From a checkpoint of a small mixture-of-experts model trained on Wikipedia.
Size: width 192, vocabulary 32768.
Experts: 48 experts in each of 9 layers, 3 picks a token, a sigmoid router, 24 empty slots to pick.
Below are experts of layer 4 (counted from 0) of a mixture-of-experts language model. Rows are named router (the router's row for the expert), gate (a neuron's input weights, with its number), up (a neuron's input weights, with its number) and show model dimensions 64-127. Each number is 500 + 50 x the weight over its row's rms, rounded and kept within 0 to 999. Numbers have three digits each.
After each expert's rows: a language model's description of what the expert responds to. This comes from a sample of Wikipedia text that the model never trained on.

# expert 9
router:497436560427501527495576573536460405475476538517562468537508400557520447573437507507432545527471462415479467469501547529604569428498463547525460494579418457446527632587467529471550436528572541
gate0:475483540496389455411471540555422530462532509475494543529495478497469494465522593441507504482516539446544441469504500514506541426495513504458514469434447519502431493458517517489528435489616527
up0:496489550545521528529447486414508407441523545512493552458481520507566580478519400541510474589494533460446463518495440598472488541511586445457477448502541414513564494540577476531598533543595431
gate1:515484498520443533462485421540458503515580512531501452462474399509499481537577442512500573580488613561443412444469421600558547453454483543587494536510464528457561479525461478468588561597448484
up1:580505488399551462461525472492527449439443504438462455571552568560477530473485413487469508430548467486462499516523543558491529560507528404552473514412472527502550437445439463508617506478521437
gate2:514500573501496498530526499484556561501525513491487571522589536496470532649508640513492469505505490449513347486440514518596488508540488492508396464584493471477498609518536571442494448512577437
up2:527493411556481558478473496519511530468462525460512517474553611545522541592550559552576456406550535518473443452534531460488509520465530428494443482452573468518581448491477527407492566462512430
gate3:489502506500512510469464613527445466493529463508544472531596410557500453519439496528551490491548557441483439504505514536511592353319571512568522475557450491441503620445441464509517508516499499
up3:527520461549533528525476358380461537453533489510518469543380585499500531370551476543496486508489480396396537568449457506436467428567512555586480434492545649384466542463519552545477557475520501
gate4:485521453443453418491434530460470457578525522545499514572490480579481643459508494507584583493616511481463469551463501391497500476483672445469524462552479497466504490488442504489470455560570465
up4:447609569508470577495435563449535582461503419540493503503496544434569526539532634503430514419630494428491507474495472620490532602454471539534473540524476528489513456448390513488408517429556471
Description: Score and unit punctuation. Dashes, colons, periods and slashes between numbers in scores, times, coordinates and tables, such as 7–6, 1:31, plus unit abbreviations like km, lb.

# expert 36
router:501567526513408558484530546469438426511448509563507647520507444502466440538396439484437486550427482508541496510508429452530461512554532510493435557477385519475438516539471497446563459511606580
gate0:507495494480493523532501545442462509569549443466437454529602453433541558431466529410417450421525518561483564453614478484413539485407557421474567559438445534502535532486502492544581528451490513
up0:502504528492517424526500610464495536392495563521490531594549524486480447522561473523543374521530419504534495531529475491491608460504555423453538525495552518501477515475420472526566522464496424
gate1:544450470492479529501556428436397440438451560540496475480478528478491464533484616502488499506560578534580435509473476466444446421467512479499521546488520499459515457654457450509534497486545500
up1:496477480431404527578623639498529498449496398466423499560483482445529394510493400470487426535500528634527431440456466485474471493458522430525517502514559445515443487504437448572547466455515501
gate2:463503527562488530510550497443532441586455547573518510524494454582508399521559488610455526496440511443537550483518531551427488526458534434525497436538499509496477534524562546513387446574644577
up2:566454526443500505525537551522614484479514461458489517451483541538505568534528529414591465490393549465483530446571547467492446485495449465482529555504556487539462559459540531482461436529455537
gate3:456572477567465451463515564434565514526473586516416443455532429566573410545491510523443488579558479525596418540414534462558472500489526508504508523555485522448458472507517517455476500520591617
up3:470490462479483478470481499486472459507480526528522464469518430474517453520465418489454502458620534448451426512545470529466536475397427484566517508461521490535522544459493481462509439523497532
gate4:451520477538524561482516553502456444567507584596489580444466494562509426552426481502450472539561422528476501465436422567441512555511510465482502430491435565355472493590480492497517571441562532
up4:517538516463569561528551466508593463528473464475494417533598467534513428530469413536491461501502489415535479533437473453527503463531515509497538515566553527520492523512470489479459428485590473
Description: Ordinals and rank words. Ordinal and ranking words like first, second, third, sixth, final, top, Best, and ordinal suffixes th, st, nd.

# expert 3
router:450464541495477504523558493514453509477508566477498554524559446502483509538402511556484501559428503485530441503529455454506504423489489460471490537534506498495451534527421477452532460581514595
gate0:523504446510489451489622488489561468523454596483556597420586554525461535487440555509541479439517469453466535509475455463475482478469450504540512566473559580616494497593504447557547478454478547
up0:535508533526520461522543514463509457490536492315530543526533518587526525556434461374427521627540568492484425531471441519437528491454585564524413472508538533530457527441483443474451561587511489
gate1:461518591518491427491463422618479579513493495504552545483531441524551518491535477438528491451506466501512493558490502503552393489474503353481507414585501526557456556517493506555540556493476533
up1:505466509525484526524541498518543571388561464498513557468547491601448500530443561528414513577494502602480564448510616357540409474486507474495499490527513516572467528535442447456447592514433528
gate2:483473479501538539514556514579464430517503555446504492556493532482520513436532525529474492518444474486552476485447418433483534478499465473542521564554537502493462509556475525613596464469440501
up2:412477491561478532484554479415555513460543437541557457422511455512539564555514559514566437478531508445570453402531520558491528563511495466527515484517434575464539574569512540446400486531503530
gate3:493471447513571551580527468509503464599469621524497484576492464508491539581462543500520445542514418510545442535453587549493507486444463478603565509472501463500510532495541469500576520495529529
up3:572465541465592522497463456543456472545390588484418530488498369556492590588513466549466475462493388516462488498489426496523429473491494472549574420519541443543576573522516474477535490498499547
gate4:568472580507447546565503453500495469409537495459450514644464438512528496475453494480542453434500456507535496580511471486487508477366564545556492414466619477545540519523515501550457484472488586
up4:577542498486482441508557505507493457537540527611535456505520477436493537557548427475373457433524551591402478536466486533559491525469518511496504408513419490486495487541510542411514504607528531
Description: Line breaks in infoboxes. Line breaks ending infobox fields, table rows and headings, before the next "- Field:" line, e.g. after "Total gate: $10,006,249" or "Elevation: 6 metres".

# expert 13
router:484476484426464523495540476447443424511530546551463575508521382536532511556430467529515454554487475400457462528492547454524510498485568499500428428533480567536508589554471564484565506523522554
gate0:426433535523468460554481504633467488536521515553475489527539573495567557577496469604519446552487491563560529495567579604425535490503421381541584489436467474563489503519508538472523477547460497
up0:432458401563528531480510502543515453580487475479501492470397546492515499556485499450444518488510509447478491532499439480536522443463464565630471540502425446443533512370424480529490514500475541
gate1:503496508440606528514484504561470506494548453513512514459518537529590469526506519594501488509577490452533441614569502502552495489430493471501585412478467471418577497575532457509556470537503454
up1:455523517457503432491511404516593533542636528593500558550539518592468493547525560560574506481420513464571444560595504601567505475429445486563558501464362525453540525469515528528541493529396517
gate2:419482546437440564595502456530502541467542486467550588481557575584519566496434525438463508513477530515448479482502448518549547466467498508559516495530471441510597458442484513572439453451464592
up2:470476527412430534543480551591486543498453387417440499562585554446515512413465473483455470442538614459457462434459482491494453545554389415555517494487449501484512560540511476534510514454504495
gate3:498530474515469502489470436484524494454587561577535541520596505516472514512394503491501592491550464460438411467449490464533440528438511563560539456544569498575522480481532551553579530558448551
up3:468532527485582538483457512466532399498473487528564522476486471593472545462525445475458426488449614490574533509554491549527500513476494500545508514500603483550517471621472427549674494412425448
gate4:475367498513474545545505559518529470551392540543474546520546453433475467533467495533432525482510564537444496600458510573403583510633588574495543445543393514652597557531492520575564566489440473
up4:516516556572511555511515458470458428543476562407529532581490505460469566496431558585490515395642517470397586528504531497482547391589501480547438459537496535549468514563486478536513521604452530
Description: Foreign name syllables. Middle and ending letter pieces inside foreign proper names and Latin taxon names, such as Pal-a-echthon, P-ico-ides, Polic-ía.

# expert 7
router:566457537423458501552559509523488413475520483582558489456471471546447459539527478461484438528442495526434493468523444488567493471499440459510548507620487450509492542498447465479523564482505506
gate0:549470599588464478498504565502471488512584496641400419413494553543399496520519514384453434487482558454541528457541483492424472465491510556474426429514502528498521505458489505469495500449495485
up0:559418461449493522517419531480576471484482570443497477484476495541564463500483514559482498549441615525428472525510491422519549483466571495492526490450606482563457608493525490494526448497517580
gate1:521529526441546445505523470503464469468407429556466498546458569513539479486494514426565515438517512486386549566448495556541438474488439401495475440440460530546605439480471525487488477449431471
up1:481533490444511547418550455492495476430488381555583469584554510562529506589470521473534496433439482555469506512357548517443560389513410507462538479485490507509487470513506464474526493504497423
gate2:535563485596474446489473495526460488445480508591508507521523507508500474434563423548507552475493536487506594565551519610511483437508508525556470583546491509460563482471511516455543434552466508
up2:569463447475400608474428502599494498435606400492476538401548537554518428476548570481511510481480522505487516466575460573411459431495408543492413427456517412471478466531362682480483446559446534
gate3:474477563408444453544463509492509538511582548522545515570556559400446593508555528427507321554524513518533499537550509454517529509469574547442510419468509473515574608513535337513474518479493513
up3:490484471518463552506562535532569543474487469561496492499539509405432571454535462532554469554512474479578438452465498501585472557518531487482474490515525521554550439452453485464408511475522488
gate4:518471394559591441413511522532428406535435455507531467488462476481496484517495505452443431509472497408471552458532511576522441528563479501468510524519520514548443544523467475533540574504462389
up4:478544559573514509386447511466480507517364454541447451577572559446430589474572495460455503434464522526506517518477490424559512529540489500543465423616459511527444542389429510447556514587489524
Description: Clause boundaries, conjunctions. Sentence-ending periods and commas plus subordinating words opening a new clause in prose, such as when, before, where, because, However.

# expert 20
router:489483499385444572491553505457457447556502572509547530471452415562476520561408443496475473552445478484519489531558499425571463476539533532488416531563457523520466548521479539454548393510594544
gate0:547484585514461535473467517458515531486433536450523639523502475597427467545444371555541513398514520516508474507406440455475419558529471413546539546502543492415426508489453515580560562521481500
up0:485470578518517439523461531528458492439459452425470482523457439352492534444522518565460464502494487550507444518463495617536430519542491479469423486459492366503492437461518425488512546431608497
gate1:530601531476446493519541518447546427463499506458619558514591464500451439534497370564534515520494552557419492491453422436516485469570541489500462501544501506555600588494509539473505457487464456
up1:499486455481550443415522496462518447438525489554514484424511508484374487550504414514501531492487558544472515412465495503466452478568467609531502557580527400524617440470559459543533421449560582
gate2:512474526565436458485503437522454486529555559444595529639464487449474461480498537519457466428507459509431429451554501474534467387479527405517482430475531483525537430599411470442466486493471575
up2:501453479545436558505381513491447457502479504506533461511466501510592498492466490532642487562532536607553496510501502469539497444502439543531466462517546548526463465532607435479512638492568404
gate3:525503483457400429574350491434570459499500513557522524510606405513454520568423456463553490476447543485568523413498550547464481485511460539504594416571530502522454498566585542466524498565592636
up3:488534515553531458422502488508588504525477553374423575487526448494529516564527512514628406429463501414535520505546434575481495541449548425562467500464515507515473544539461451471514514455458482
gate4:526524479513514545494493593429520566480489587510556466588475510565451522474450462571470509432504502538489445607541471487499523393464501614500510430521544592573506560512586424443529464499455504
up4:558493562488445512549513446443389480577481496594551434559482400525572477524448473520489431456552543412522529510584461477452483552428501475575575479479496503489512549479500513531538561519560496
Description: Table cells and math. Cell contents in wiki tables, such as months in dates, digits, quotes and spaces, plus LaTeX symbol names like theta, phi, mathbf.

# expert 23
router:449380526531417482497518517533452546460506545466554569565485458501522469498398539575455535512517493444577485586499489523551494466511515439514502502471527501504476520526431526454539519584511561
gate0:468468509536465538522480485592418530544484420454496509582461432473524423550456426498488525416531501543489436453458533477458448569534407505522502494549532547445521502420483480593529524484400511
up0:504515556523568404497457571392533486497452509544544561533530564417480530515479606483523500595481385541481481491496437489469481525554508460518522479454535526482532442459503466487464502592542502
gate1:472477432566536448446449562508474492488529455462529469419446509555527548545522437406544440461435461593570461438480497463471559537538575595502450486437501534539477378495421551469526582411504561
up1:542531433501575498506620551524442481466503484408536560576499503485504565465559539451495478539528503513519478487566383474543532488530532568511434484429449510571524467498483462575484562504498594
gate2:577454497468599443495470495487509414475545502549498456574449415482526400562530474515461501520402475636454537590499515587452521536538485492503467471519490450513565459501474499529533544478448515
up2:428543471455548475541534557609497453494552492558418559548512441510582584453549467462529503434462494415579475494521549571523551501476626419438499400502561480515465465546474516497481505403531530
gate3:525509525446444499503478510552510484514525491509641485466451501506449419487501493490459580533522543443519568602433412545553529443566539461494479606424542478529499407467552448466540576470423532
up3:542567510458542453575494490458508503433528551502428432463571449509545596586490542506525501412469564353510491523569444514485611502487446561601403517446478560484509543502443416491477545461464536
gate4:475443558422517479559461461569572535512448454504528507611446501446510482600457448453440507572504544541537534518571552512555465511532523496545497455439579474508488514507494579508489472578440592
up4:474562523457536509461511492465407545508444403464526484493459527540626401447514520423522489544425530526483501531396524421478463564515593428622553539491576504491539436522388541541513474535444525
Description: Heading and section breaks. Line breaks before headings, list items and table rows, plus the == / === heading markers and |---| table separator rows.

# expert 26
router:511465462425464573539584502447474400506505620594515494500461405500476458536482492515517440568465539469472482474502446457539484517511449548559488530603461455466480624539459542486495494467552477
gate0:465552526498478468560483448531527478500479536548456526421493448508437542506545512549503417584402555553468530514476413396513547455517448543473499509458502507480479491601488462598629543360491570
up0:480583505461518584502493580404567487516449656403441489572511586443433479428421511564425441527529512617551524525486478496471488483420563509478499466528528450523466571569544570505494428518384449
gate1:521436478468470518447454463468477422426521483505600450522519455558541467532504514458492488463458484450536451471492486515560603490472447552486483502451505458492452517475445606465474549537521486
up1:522563527529460583406539524494474469511468380496482526507469477612438481509600509509514482502441442382498473549520474503477485488481466552461569678510497493577491623573469517572579461506518492
gate2:570474552556529547482591516494463518430532477487466366523488472605446495538465412424564468442475481511588488479523531494514516455432511537485508685561474403552456594485420512543505521460473541
up2:398502529459493473537536507473501464526514473537426434510460455513458539518509454445492504440490453373519513529586449571483489571341502537464449506511484492414465480521501437374445498476531565
gate3:427474573554510436549463561507507468494556532515458454416501506475543573518463434485482423530570471474520580508501589508396491545517535503442449531443546464506543426553426440510492476515543514
up3:539542503497456563578486481558461439478435487452613503494443578532465560490531445490449442492554546469473447479429514493508534570503486483458512440470451426483386482548467455396597478532539529
gate4:537513584426482602511481513522491528531491449539444471579537512514543472506454520447445433527547530462507528517579481532506483466560456482414441524521511647477467494452438610480497469466512514
up4:463509453579524393556444586502501463461506560447485559585555440539494501454464469503423528382441517451523459530514473580489507406458481478501590507538523508514527568468614485514537477617555541
Description: Periods and decimal points. Full stops ending sentences and decimal points inside numbers like 1.58 or 53.09, plus ")." and "." variants.

# expert 18
router:464465502443411508501481511510478390548502554460502575552536466561508512541402484462453477545507515465534443592540514454476509470526556417551465500584513426486470522589494516488563483604558477
gate0:548565451555497474529483533564547494515448514474528465399546435486587492412480522495546456495532457637480459512484505500520497383518435542552365518547480554475561453404555553581527563492457531
up0:561558477447554418486500437487469528415460506428485548576530511541411399541457548485595605436520537411519566537562519519498528460516519508501446536452459597582411517461420470476585544529496505
gate1:500473413492359503440479549521520505543547469490492467525434563350386531587441467495488460500556506474480498487522457499535454456550475429535475461473573534579502489516444424568575514571479511
up1:442612448528533419608546459527480572555506434470492474507474410494472491492488509458515517545508519576507512482485503534500596503529446560533473506572592455462537466500542536483506456507472460
gate2:593543467480541421461628496422501574573483595544604494496446552505488495466527489512453398536477484532367445428466474497550482489455496472604466547476504608417417505423454492546457514537457589
up2:550396469488696511560493584499453590471433469503518541512569503527562571484534517587524499583495549560381478421575501470545449454425480517483494538407475489588455541453560543513483533491535568
gate3:473547418502410444490502546499560471493542529407512466480567535439543493415571572451455456479408543531497558472450520520516510497519445452459470585467551523576472573530466514541470559522459520
up3:522494454557398475540541519479572633532505485495477541515555488496572454415515471422488528489434456517537431561510532484550483445497466425479402383369508496488559477429562480578433559516597508
gate4:458469552532531534471568553477527502574557475541491507602422471535482539501480531431499486500596499470496514526463572549567460579534518457465493550541494422442489550534488566532568517492560479
up4:554423539557441508479535587537489479377493438483498484513514565513570468446514469506458440430493548559524488604549473470436490474453468582408501558462389530514503483476558472507404521580458513
Description: Space before numbers. Bare space token just before a number, in table cells after pipes and after "in" before years: in 2004, | 345.

# expert 33
router:474442506479528536464453588443540485480505480465535568513507499562556506618412484495490535522470590491470522500525501439551569500513530459469432523606454395523461501468454495477547478550531475
gate0:477606556429506547503510496522475549515501458508510501633519550453502377504602520447520509419539508418478450426477413481521496476496410467509438457575515461551460563391527535496507533518463531
up0:550549322428455503560569538438466439493496408392525562655427488436473491474587535492484496538447461439465483440494522547505506540566470481539492454407547556411466526514536443471553496454522464
gate1:478459524541595447477517481367518515556495529508468492565490475515463468515478551564499587389511572526520551410484538547431462440508536493445464445479419494547485522573441520474511559494510513
up1:430447438541517538510409520495464545513540521482544454500572397569569493575483534525601502476512553542408501526521479548581390450512403425522513525575507462439483459454456497519461565507416491
gate2:563445575446468493497507460517478528464512531610560439534619502479408531454472600497521460539575506468477497491521488486434503513537481463497510423570416478534499515631512506488513515497450494
up2:533472524422479465522460599526552480353424599635577536484463491512457473479425491484531550472545509596567580516539475469537518466468497506458578549551552464443522388460522446516498559537420507
gate3:511431546557513475532516429419497425462489462509496455481504613499513582518447525561485534503463575567391459446512507512501508566502458500533538416557456495554539582470537472491424538441490509
up3:453469481439558579535555536467457516434463505638515509469488502434501569473480428509510534509406508507527397487487526528513460600491511567526532507599503501606490507477515537526470494518562448
gate4:486458544510458445511447565519521582396556417522419468453514514436453556514467436554497447391490564431495543477533502546503519543455468483452613495517496484554482493464489478460561434564488494
up4:512490496468473505421536457552477465442425449505524537495558491475434528447550568430435368472547531531479568511467480535503555569554454523514573457472442494480467452549548480535500468506589491
Description: Clause-linking connectives. Conjunctions, prepositions and relative pronouns joining phrases mid-sentence, such as and, as, with, which, including, than.

# expert 46
router:481451519474512513481541533511478446480538511529601501478458474653522423500417477570478434507512519480547447595524532506565485468515458452556475536477453429564517515566503528468606544539519516
gate0:486468410452521541544404539471566535500465566617556508429496483502524541473463529514384504506503478553500511480541591602490456526458465520535500433496398477504465486530552492467437453543446452
up0:541531497514388462621587465444463570519448444455419530558447504466517463477489484493516474523545519599435572469535449412473652516514505474470409584553576534553453549491470542474485432511560593
gate1:504552510486446476376484488423434439475548496589531493525521463417517515533409547470574488508492552489415578447550524533490489544533538408478487522531543431440511474510526521525550492570506518
up1:519451469490531504452508511512529535416516433460516466514515489481565580395546429540593548495544485498432514549458523501476480608408522447527631420511512486518522712523610443580527463481603445
gate2:500528546415484521488461476486571488481414433487512488334492409523530543482552579526425490445510507535475468445464545382475493480552472487549561455374506486466510470500469403458431549455533476
up2:489508376555415460499425516610570528501620526374439462432502477538515523460493504594449484562471517504504498545486482420573436435510493512522548514498601447398536579405520538494439518532583499
gate3:488459474476414487464539467556639513521481547522526465480451621559483560557482527480372511508553574512416520554454581406496496548505434501482515550478477475426479541499458507458514470585478561
up3:482467478516598495510492543496453441521479442503428471453486394496550492577446538548487448478570489525444583475448507487555432546526480491590573604545452539447635460499503512512464506487514551
gate4:438405504505466488535561497564448514470499529491461549551564464543535532562490429433558437521475514520445494543413540525471485500471468473434453437515514458521519460567524470608523483559463502
up4:462484412517439549550449509570535616492530503450477509459490401587517427524423462523494501565687519503514487502643573582515536468546422491502536408564413516550499518450516525570489526542470585
Description: Prepositions after verbs/nouns. Prepositions following a verb or noun, such as of, in, for, by, against: used by, member of, named after.

# expert 47
router:441477503469417545448511489504514373416493558425496556584523441515518497558483534599545415512438506411497435559447457484581491527482445470534471525526480471453517534476436513472612452575495504
gate0:437508428566452409441546519426438437455474486471532523504601514430535445459459415425539566543462523472389488560482499570517548488531529527524538462542461514502522497598473513563515424587498515
up0:511464422566538474482518574493598443495460524469516505573491554441452508518402521529509553503463553513574478478453487397580501508575480451453567463526561520588471518531522488541565533467493395
gate1:556553469539520509555476466543590461467595650572544597493422473489482445540565539470426494524508538546492454488489462601599409415605460555579405493433479567522517499484462497553471443520543557
up1:534485456548459490426564527545482460483498468523426478515499632517450504515521507489516447462524464525457491480483434502520506533615481519513542457563453511453533475462539524467552497435529416
gate2:486455432539558588445454522527566433482482589468488449451549549498422485494498583423530534500491478566530495548480544440542502515531498417556534486550434479517468497510515461445590576581518556
up2:534449564508520528572486568518360446521464505457427502553452549425515607488462441550513475473490426498501558471456418504514426458567546605439491505470551602430482516514395521431542505477443488
gate3:499415478497501501450515609482461513481470394465539552480502514505340486509495517490487574655459477541424472485463511437661500497539395454537538466427496476473482522444517497469476471475482455
up3:534532583410463507505590475489459541476533444452564431535509538510479475498504518455482507332510522585478542468513538488526484511429506467530542537460567458527450457630496438492551426451489429
gate4:425465461478576448442615509529527447444544627497469424509522460559547456500455443559516482520542544503521516532525422474636508526556492483511412516565436487546528415458474445486575373520468473
up4:471600610541490588509448497553416554513452489379532477454440446435573417536497526471476507495615476537521394502557552490444475450401476435465461543579479531460465593549477480505450570469522484
Description: Mid-word pieces. Middle fragments of longer words split into pieces, like emb-ass-ies, precip-it-ous, rem-ixed, Respir-atory, usually followed by suffixes.

# expert 40
router:572475508465476484496508528416416508503525529473541507482498410542405494649391449460486517557488467514584457504556536463565435494505501523453438484573431513565483525528475465468550470524571500
gate0:427477521398451547408412616521512431445494423494524535469492562512547507531507437531511538521559526630433461473431580528535486445545509560564528472451459469523466517499410467464621527545450499
up0:515454590518494496557531524519514573448468519518511582473511603449393473572484472550536480431459472585486519541597591437439466449571496411454502476483468455507428491524533570555480460497464573
gate1:577465522545576514478518491398634407455510477550613521525527510512463617618486552505566553385477501564490482459440544452432491460589545472443488484496562530548458521555441557461471462499650497
up1:439546468481494452505499523414444595483531548579495526480470454550466516517507486425518504515520511458600533493548590536474513525494447496487456438409544521481491449495507509527452516484551459
gate2:471529428452442560482461546478429401514463442514525439485504543522523507592490562473494504517477518500573474449439493440471528473450455505508499516581416546553524503545525545506563464500487419
up2:499520515493535424461471500384460428500486500482537539522529465552508478498545584581647546586471462509468517569497518614583477429493498506501449489498560510480561487391376542478516442534432572
gate3:537335535522516520511478444419511473476480484432459474520564512446542542486513455538454375477439502558498511512463453487550517412468517521642571434567545518497530482479429542443552509471471528
up3:432511447586499494573502418419518538496516570517486444409525429432605519491483601462501442541480452557533484486529471531511458526589588496511485442431563452410520514521358471490472526547501526
gate4:493433504547514559580408543521511433449498504423565543529477501454503506572526468479494453531470458535492485468502485467458498494505459530487449478487479577475543491473456564496510462602552519
up4:557554557547440412434486622609565449466533468551529540537467421477508412470562475475460536543546476459462479458420570495527517562528415554541500485441539430568588452480550548510487515441518563
Description: Number words and quantifiers. Spelled-out numbers and quantity words such as two, six, twelve, several, all, some, plus well in "as well as".

# expert 39
router:544427457461447490475542541499483435541578574618521583412483444612499424590461453477489470477483523524531503527497545530599568498483540438487492532522471456522494484543493549416576455513553630
gate0:570553520501532439524543530558502480440499431555393490464589513442491514438517468444508586433554581503464498500535472528519460502557455575493403465505556500482503521448483534519446567490487432
up0:489436426672515577401450424505520456472518508593495482519532604539507510553483544560513453472487513483507506463487513493486498498567487493498543576397553461589486518449415577423536488395513447
gate1:561549498476486461460493482463476485653499442456549508511431405439483477561538526468501540439479531469572506430518553523526573481512491502440436556624518541468475458556498546468616508524482493
up1:518498390472579529571493531504389427511595522499532514473482467513528452451493543577486456502481472492362539465445548534546460548417579561495534492490555507495451411504513523441494590497394513
gate2:578521470553587559562498534450580569586341497477497582467393514409437456464484486436522352481424518463528606487447499515495481544580472565504556551550491423420467409475385533513423542512555555
up2:427539509481439520411547532475449536543492446496500485484517496537468427551586465548515534502480521424491468552384563569546514484407579456475564500517561518553429448481517594532541537529446505
gate3:505499524525488428422546506431488486426470439511564455487518539465431521523531437495456534539423453512565521496456582551566465577381424503467491496549435440534516379596504523542463549499581468
up3:558560396502517545517530521575488546517488405447559446522553483519391453534569464473452487440500548523586459483517506444456526486453427516454511530502532547529453458500459432558440585448556482
gate4:534563571493496443504513515411521516522537526541511552437473483572558457529389536480570560598433502466593455530544475525579529532514553529482436441542461526533373536557562480470509558498487540
up4:457518425482501483550432540586514496447540611508518572576517524537603543459537497495439547487378546539516490586446410466528513588560464494461503465487459429512559578518473434454444516500522484
Description: Prepositions of time, place. Prepositions opening time or place phrases, often sentence-initial, such as In 1966, On March 15, in, at, during, along, from.

# expert 4
router:474558450462456484409465523462478429426513510475503491519419473528516472592541487558350527510442524448571479577503548456483533443568604562612498489528482409546507503513462567432551482549504570
gate0:544625539424481544468486442522538469513578555452494491439547486471518493485516540543530557533517469420491443478521553548444490538508554507576506436531462565524473434554421508439591627547464457
up0:558469494522521500536449386500446507505504538437459524471471474567473453581455475489480583561488516463504379534581525499520445423433546540448446436568525531529569541520523629448591485573538551
gate1:503497429494463571469546563496483520557485511485541576505462444591467507486468478457432624549508548507478486479450545452431517549487462494505475354472412572488587456522490458540547462490486454
up1:433561525447494440474506498456480559577422431598550491477536469480515438488490601498459601461523546439498492524501528527447449534507433436590554416560559449550551570560513502508390448514579655
gate2:501484512524442511485526556473512460475540463494408447424515449568574444536491464457401428554564470447503515433554470554520399488562534453506535538561410503509539543428532552558602499490543517
up2:500518471489541460513495544522511522386456527551516488471494534469524515492604505520509421552543549534458446444420455570597590542472442506424488486461516557515460552518547457415537515488447512
gate3:412519519532495402484427412446462530456602458483494467505492512482517512557512548543433432545608610478498427502531578517437520436434408519527516464519531446514535580525480561382461505494541469
up3:522462544476470513485439519496462493548533519486460639467469502537584540555507472493455531623473622552456578499450512505426540477484562461517553441462482448492488465492503500365479413538471508
gate4:498525386518520592506461591538533322454473468517500493537538435483487492528579538389510448535509529548609410491517627516415490439478531557520483478481510473487532670477576596537555452512461560
up4:502517512537484504464488696523481508509425448475437403444549497486494463527473502417480488486428416541477518494478655428484420546573478407494499463557468491480469575467511475462553517478498484
Description: Articles. Articles the, a and an, mostly mid-sentence after of, in, is or as, as in "He is a professor".

# expert 35
router:442387443445385507475490569493452378528544554443524534513475488571487513519464442512457453544476501452441553513523451431496518547550461522482544497578442460500462575585489566453558538507492512
gate0:525387448502444460423548483568448429546507570502622609441484536549449462401495551452430474530459525473496479502541465567462437519534538470561485532482346465528557468447513427503597459563547441
up0:485490511545591428530461540481495665434475470555509480484473535501502556506520480498411585543425562548502574483524563451556553510540460559466505480433411505605414550467538416637553473538451467
gate1:434580452460474513442523508465483460494492437401500436598448521534540551504554558540571479567530510490538499483554450477535508428443569439483471384578527485557495556518485563537563450511511515
up1:489567455525490537503613500494455465494523427467385415615510490462579509481550425500415605547494645524518401492545429478506502486554519476514529557501504506507458570476485473469543529509441486
gate2:428457532498434514550558499481489388457486461489525648451427442462552488453410471569527466522510523502518496512496468482449580568499557518556474506558409444533501527555466518471547553467488606
up2:480616487519445547504483473512508439594518491473352472493450411626421507598529521436486452519555458502476523506482477509449436497488376397528480478483490583463522515637485414511474446428527415
gate3:526423515579497461512435491447462486415511502481576545550569534448446446476400490474453542412470465490497523462460468474521596532601521450477519539538496528478546529477401461522508459515491501
up3:416444415521545508533519461411509395497522526489552535550522539532540521392491495457416559534487521543388489534394577548472477495507445455583568601507506444390548451476545482432526381501526479
gate4:504511421481492610480435568576411502545506579516461506499564523476573526521515436501501540473525574505664524532545507521516522423628425555470433462468499510564567520486491502476535465629394471
up4:549590615474523486700474513474445505415430444470522557488474512548462503503511535474488450488510490465442550433582493410579474523556553452546424520477470502491479526444538527490502535542463393
Description: Digits in numbers. Individual digits within numbers, especially after a decimal point, space or dash in tables, coordinates, scores and identifiers, e.g. .500, 73.

# expert 31
router:415502475429485545513578514412470458583465499533459586516419472560516511530432442492516443473504560496477538567539416457511505438554467464446500433545509578520461552544402524444529504585511502
gate0:377417529545444494490462574491452446546509550469485485470478485465463587563477501461422457509421545541516570459472524549479594466568454494520583505402476556499668553456408525521426542532549532
up0:494474561491474455543454518391522449447477490604574424477469439577512426511525511509495570415481504599485472434480411451573471454464509477467457483466475470425513476550551459494486589492434475
gate1:566408514421502497525514494417589513622471555411538495501476530447458424490400509462510478571527454521576495575492496434487478535516490495490513482545515565580558456491489397427486531501416517
up1:475487536406509432448483493507546521470499500466538488483560516479641579479495488334503490491491482498638514457487480551493537576568499481597548546489515585560420433472486505494426561502522544
gate2:453418650523498470486576553470412525485570535511417531517517522490550538452585462386428458494509507567435544556583399550496486528463613505489540472508514485498464435542511456559508481547509436
up2:589394462461484509504454454568476629405502547469546375447423444438394490562570477519493473453461438559540541584556475535480497526469534465424494482504505598448508520476514479449391549582429462
gate3:523541626416515467363603529413495605490489496521507509554563533568488499545472356521592465468423435601528528547514456534525513414485457539603586518498534513532564483456440438478495521509514466
up3:459445436488493590547402548461436503526414488586510489483465580524518460501457568542524481416541505533468645537582501481480506443448426430597485489551447581576535522567541486485475468467490547
gate4:511479526565482549551586547481559495478469515512495456485564507572465515497500428422536586446511575556548442543450463419538475517502442469415436473529447550420516573529416528464415513574446591
up4:549461583509435520477520512474537475519551550470465417559415467481451421536507512504520590488582497514538461519479563504478453541482525480483557404531420465491509490573499535435529585493486501
Description: Title words. Capitalized words inside titles of songs, albums, films and books, often after a quote mark or "The", such as You, Me, Love, What.